{
  "num_hidden_layers": 16,
  "d_expert": 32,
  "balance_bias": true,
  "norm_place": "pre",
  "schedule": "wsd",
  "final_lr_fraction": 0.1,
  "doc_mask": false
}
Below are experts of layer 2 (counted from 0) of a mixture-of-experts language model. Rows are named router (the router's row for the expert) and show model dimensions 0-159. Each number is 128 + 32 x the weight over its row's rms, rounded and kept within 0 to 255. Numbers have three digits each.
After each expert's rows: "mostly gets" lists some tokens that are sent to it at least half of the time; "raises" lists some tokens whose logits its average output raises strongly, later layers aside. This comes from a sample of Wikipedia text that the model never trained on.

# expert 115
router:128045111143133131138129113114166186102195117143090128071089115134099069098119093082119129120192167131187038157118134124157157104130112131161103101167109086121091132126074143120165071135079128084093093176098114154124115107099079109182138124190139130096138151158153108089149132126105161164142138124162117175091131085085144088095094138091122187089084108138120087137126112131143083153133215110113115136118043147127159095136104130132127193145112096137115151062176073107118135142125095
mostly gets: " B", " T", " M", " P", " D", " G"
raises: "BA", "PS", "ST", "LA", "IA", "RA"

# expert 123
router:139153102156117139162108067119094170161162123120129149134118166098143099106110117145179120142113150118113103101164069149095081157197145117193139126055153191126108155132102161130117165123127114074167091098155140064166130120132075135150093119101118096187153071177120116140118098176139105181114124125134151051078133104113130164132127138199101105132119091137150122126096127172108142120108176219178105063128119182132116103095101134173093130163096068110147051141117106076161112102123091
mostly gets: " to", " of", " in", " from", " on", " for"
raises: " the", " other", " a", " its", " this", " "

# expert 71
router:167159101137084121148129105097093140121183093071167116121077124098126113109070145147142117166167146094122161075136118130124189194134144161153105063111137117118117121149168038130087075138112089053206118189089130030140127124121157129142111120173133102093111130136118144106137113117149171151135116125137165139155132144159109128139087093101128146125126144134109107115134172101169109119110126069108070195070131095043139134164137169115070125182170112065162167133124138139130095114094159
mostly gets: " the", " The", " a", "'s", " an", " A"
raises: " first", " own", " United", " next"

# expert 126
router:124160121148158194154118145101069213123175114116157120119089164059117113030133118124170177065128180125124139103091072099097085128159125142123180087120164113104125184143133155107136117086115118116164069086134131114128094137121045113121100123154113106156122119102074149113131111154164063156115099126158141147119157115093167111078097148130178120128078169117151165131119128127166112175127182155187105107123137146169127118091115106157153141134125116068163130163129096036126093123060109
mostly gets: " in", " on", " In", "In", " He", " October"
raises: " ", ",", "ter"

# expert 116
router:141080144186103198120107144128157094099123156124144124103124152101086084039151057079160100067121130112111085148175098018151090130098131167137131066145122121184160083095159118142172094106132074124104100117113146137137122048116147122167120136170109079140091117073132182066153108119140144107142068135153128156116162140142129151129123176139094159189077114138121134149090101146106085105092131136140108149090100144088101133148137107119135145142130130068142103114134058063142118147096093
mostly gets: "V", "ab", " New", "ur", "ad", "ov"
raises: "ian", "och", "ia"

# expert 96
router:044144109214108092133120137134142141114118102119146134107090183057112105145091057123106161088177111111147137105112116138118068136140117145132145155150136154168144222109115091158127075149142122166122105099138090099134124160156072145141042113170141009147117135127153147156145100081184144082157102121115121148136151127157071117132161147164192111110184107089159114093148148160097142120138121118125100154154143148113047195064131109109107158136122151139090147115122101128132106109097148
mostly gets: "ed", " been", " had", " used", " became", " made"
raises: " in", " \"", " to", " as", " by", " for"

# expert 25
router:109168141177156110145114098126130136101166072097093148114123142093080150125116151135134071139183142106148130143081135143116160108175109143182158117120074160139171152076126150169110102137128134069094082163129058125091154103147125152096083139114056132145149121057120145149147134120199101147157129131174206137079135103089121124131119141129073175177151168064139145107122190080249103113119144170146168153125128107148104114148153154114102143165205121114173122124117146116151087108103170
mostly gets: " |\n", ".\n\n", "\n", "\n\n", ")\n", "=="
raises: "===", "-", "In", "=", ";\n\n", " as"

# expert 121
router:133094104143141114143128112110129167080152173134120122095090134121090121128095138032132113161174189139155068151129140152111168111178146127132113152145117075107113161105099139141180133179073108085091064169094075144129179101100091120156119104176119078093105126178148125122169088124103159154203132148143135186061131107084140099077118135054177211105095114074171109139114142168148104097122133133104116131126050123095151105102104121108113169143139107133100131061150066125133116112109112
mostly gets: " B", " T", "M", " N", " V", " F"
raises: "IA", "G", "RA", "'s", "L", "LA"

# expert 53
router:097131127168123155151126145073170162126105166109151184103109157104175122147110138144095089158126132120101230127114132088096152156136122113119140126154122151115080167076106111158115061147110098133165057139124082095200138111169126147056128126139144121111153121163084110084151084171147160138111123105175138113149136098105132140093178180058147119166145155101140133148175187122135133169083147190145105151120140124136042119171147171097140154110153208104184159147085128080156136114165188
mostly gets: " |\n", " also", " first", " not", " has", " have"
raises: " in", " on", ")", " and", ","

# expert 127
router:129118075110171065133130145121079158103147175113190106132175077140118141092087113109206099134124186110107173172142085101107110157136097150114139126075072095134118125084123157136177162103127130140107168212162128130122136139145116119143142136149150102135139156211102126107160117151107081092167136112098123053109121048087119146137120110108114171123124181098150114118125111104176115108100141105089135129153082078161128187182156160174074107138115110079161177075165112153094156147118204
mostly gets: " film", " House", " World", " people", " station", " life"
raises: " and", ",", " in", " ("

# expert 67
router:035099093157106104138119138105146141112144123103120190096134138090141133133096068156101194132125117103158130116079087126131137116158116130171106145157144160166155139106125097131118102124134122129130101132160061086126187151203103126073065145157150034104141123092139140162128067132151184078137126149163137164141155130138044125105170184187145135118154115085139061173150179155102126130137161194094127104114146143126098111115212104130092176134126173168086111099134131103102097143141086
mostly gets: " also", " not", " used", " only", " part", " including"
raises: " on", " ", " as", " in", " over", " a"

# expert 76
router:172177109140137104140118125076136155126140102072122082124088166140143119137094165091148088134122139084143103097156103130118177113121124158134075070142100146120129157141168129136082054167131067032232123109101123032179137087132140125104129105165144095119107170145131116048133124165162127130157101155160145086141115134124122145144126110161086121096138119142135181165146144146168120121108101110139090176066136174103120098202170134141115198145125132113171158156132157122152057135087156
mostly gets: " the", " The", "|", "The", " their", " its"
raises: " ", ")\n", " season"

# expert 94
router:081128126131116099125144097124125171143096142121115120115076093075135085133083146147110152057098141106094086163110147146146149208119064123195183160086094165106124156069136097106127134175093150094133072130136156106104142096118136146161093094125126136093068103109112147026121102127135139103147114126174129136159124124121098008077093169085128167136151179101143118131136120072124117148109140112106130133112131135066131115102150105084178127160094157129223085152106101116153162105146165
mostly gets: " ", "–", "197", "199", "200", " Olympic"
raises: "200", "201", "202", "ions", "197", "ency"

# expert 41
router:115128140113156201135118165103087137114133093103194130066122085112100161133159131140103124090130110111117067156097108018120083129150152145117100085112187090168199113138139103115194124145138078133125119102130146083130132071110098092089115148149151101118144155099094173038140141158136161145150138132152153120167133158147128113112137178142116112202108181128113140162155119164109100132105048144156167186120089109123107151138155148101092134144124152038138117190095120103148153077089093
mostly gets: "as", "c", "ar", "l", "ol", "v"
raises: "ivers", "ass", "ink", "ig"

# expert 30
router:087140143157165136138086107120114117096147103064087116107140084075027130131124133055150103116160172107109155169114110132081170124133108166221147104147078119125179196097124131193128075152121138046117059178153080113083112137136103115142132105158108151155086104099123132099133111159147158138153121097173149129085156125091160123093145134117085161134114138117122102170170208125173116107126131114113141115144123116154126119122176166159122085140216089088153121147143103146123095069164112
mostly gets: ".\n\n", " (", "\n\n", " \"", "==", "\""
raises: "In", "P", "C", "The", "Un"

# expert 14
router:069109085152142151136150177134061142094094179118103131111062137135116106113150126109227141152179150121135167107093166125104119170125060145117126160089153130151150194078131127148160160096114123156139137141167140159071135123172112177129139079135086128150112153171116127159185126103084108060168083164075140070170129107145068120127197151113165142119131145073152095113136173113159091107103162147154171053120124171121131147106138185142097077147185144136133089151150084137101138142122157
mostly gets: "ist", " film", " career", " season", " place", " name"
raises: " and", "/s", " ", " from", "s", "\n"

# expert 35
router:125129100127088122146130088128114141166140122138127147124092180110167128132079102138147127183189125096044116147134089147144111169203076129131139123024128184112117109133165077152133167176068129033182161137115091100172105130162105114146127139134140135141128155180141110094120108134158125114125124158138140097129122132154133149151092147145097116157156077142120103111114122160114108138129149139108044097105119146063122105131102071070009076147109094113086130087143143088168106084108145
mostly gets: " the", " of", " for", "'s", " with", " their"
raises: " the", " a", " "

# expert 93
router:121153120144141077161114102079129126114141107106111180079104100096091127153121141113150121155204193128085102112078111155110148129202105141110127132126123114089141151026096164146109084148133145142094058136172058125091146102156110150121089182142139102144139154058102150141152112175133088113153149092159107141066151058097142146112136113106068151161135200081132118088162219078191097149103116160125148109135142117134109130142127126138067115126141188084155148137143118104185128106128140
mostly gets: ".\n\n", " |\n", "\n", "\n\n", ")\n", ".\n"
raises: "-", " ", "|", " up"

# expert 34
router:119085113124102115141115138119118108090063081022136131086130120152120137142094130134151123073157171117080110132176143061116078127125130143130181145065146065101180144140107112146102129075061109168196154142152138138134151142155117122151122126133134117073137111138077195137134133134092129107131096093118206137093149142117125139138139171099092196101136089105134106101120105139150119176116058127125154159146099132111142136115185094085101126120238178107167062157166152096110124082139109
mostly gets: " and", ",", " or", "),", "/", " but"
raises: " while", " as", " but"

# expert 101
router:079116119135084200138128109114102119120191096089127143090157075129106108113064129140112110124151145112118127171105104103104160147118137172217095085138110121158195116107150127156133109167142104062130078115194134113103107146159093138143119114137128133111107134096069191104156116132125134139131135147123128172069161130149090069105157132163121129145091111113142089203133141127145130181111115142121102057108116091154100093144228154160033138142206178100160163135158130119160143113170167
mostly gets: " (", " \"", " d", " c", " t", " b"
raises: "land", "com", "ch", "age", "p"

# expert 3
router:142136116110123148141125102107142120136192117068124159128069129133171076126109063100128097143099132110091103127145117141141081145196142125241180128074132180117119119151189143161125181127078118087144136115135123096169152096135081174166121102098109149209138158163147113135119124144118056072099123100121179103139119109070157121115125153146103106134087131152126171077121093157104098153128145111164113066092126159105065117105114082100090154123121065051084084078118148115160104151139107
mostly gets: " of", " in", " by", " from", " for", " at"
raises: " his", " its", " her", " the"

# expert 73
router:098155111153128104151096165113157193158139114078161135114189159066118068139151084123156119128114153110127144095118067144114084132193108127139197120089088132111145195100162157150093090169132127174135062092129103127202095094154119155162093126108058104142102067137122117120126111145191071125143078140140133085092129112135129091141101133141084099094108112122154095157096158123098146122121155216136073097150133205115133100140122124111127081178152136069119148121110119052127118069146134
mostly gets: " in", " In", " at", "In", " after", " during"
raises: " a", " the", " an", " her", " it", " his"

# expert 86
router:146077116150164129137098180126089121110054096047170094087140107141110120147113143143143166050186146114038144172187107049124158147137098143094153144092127052110174142143097151134115162081021112170179113145136112119168149142204138133117136101132128131109133100108099182134133144125099162099124106099120140100154144143100120157132125130124085139105113107116126106129080130150184119170105079139126143135140102141101158116142158139107166117147198130116135141160162157105177132069202158
mostly gets: ",", "),", " after", " but", " while", "\","
raises: " but", " though", " including", " as", " while", " respectively"

# expert 89
router:040182128148124068151099167121130154135096059135113171116185175078122080121078094108140133092196130134144137086115134092114115137191130133058143159159099175113114150089144110134115078140145162211145115132146091122100137142135081122107083134167075106159112144117149143158136147136156148097136105102108136125120145115125073079096130153152129122109186077117185128155151192136112120141117100105102068094152161156114060186083157090155077128137185108111105170155171157134124152114118198
mostly gets: " was", " is", " are", " were", " had", " be"
raises: " in", " by", " on", " "

# expert 107
router:122152150133155192148123072149122135165167182152112129117150113118095085088119134131157158157080140152141135167106173135059086102101169134103169118142164118170113109127130087170162132157134131115114173094097162152160131132107156134044131116142057051099055103145146100120111095113199152137143142099132132129160128056142052118094161186107154180179126119144145139205105103118105136224119100139078141104086104142123158126103119127081126153108101071157093155113173124102149095154115106
mostly gets: "10", "12", "13", "11", "193", "18"
raises: "rd", "th", ".", "7", "%", "–"

# expert 57
router:139165126160127173140073072100081156113181132125134147159145117123166088089108097144161109132124149118097107077103019129117062139135167113212194155129123121114114151159128154119140114165144118128149069096146107071169127081110100143170078072106132125182147118096119112162100097131131090160118159078116162055143134150105171128127105115139101090126126169149156194084111111182133149113142164193152057083115138175090111079089099134139132154149123054135095136148118103132172132113122099
mostly gets: " to", " in", " by", " from", " of", " on"
raises: " the", " her", " its", " a", " this", " all"

# expert 90
router:139137102156093123133130144110094117111139126136129138102116111121147105071147092084189145080187128098124101162079139024126089186119123146104128045154103104127125099119142127154161071182094151090112098133132115144170101143123118138131136135181150115137104147128074205157162121089180172164128106137092139140053141136093081114064123122100086149214101162137141133139081113063165088165103112141124114118058084081111124174133188102179111157134141140143155129118187089122103154123102098
mostly gets: " N", " V", " K", " W", " D", " L"
raises: "it", "ish", "ell", "ist"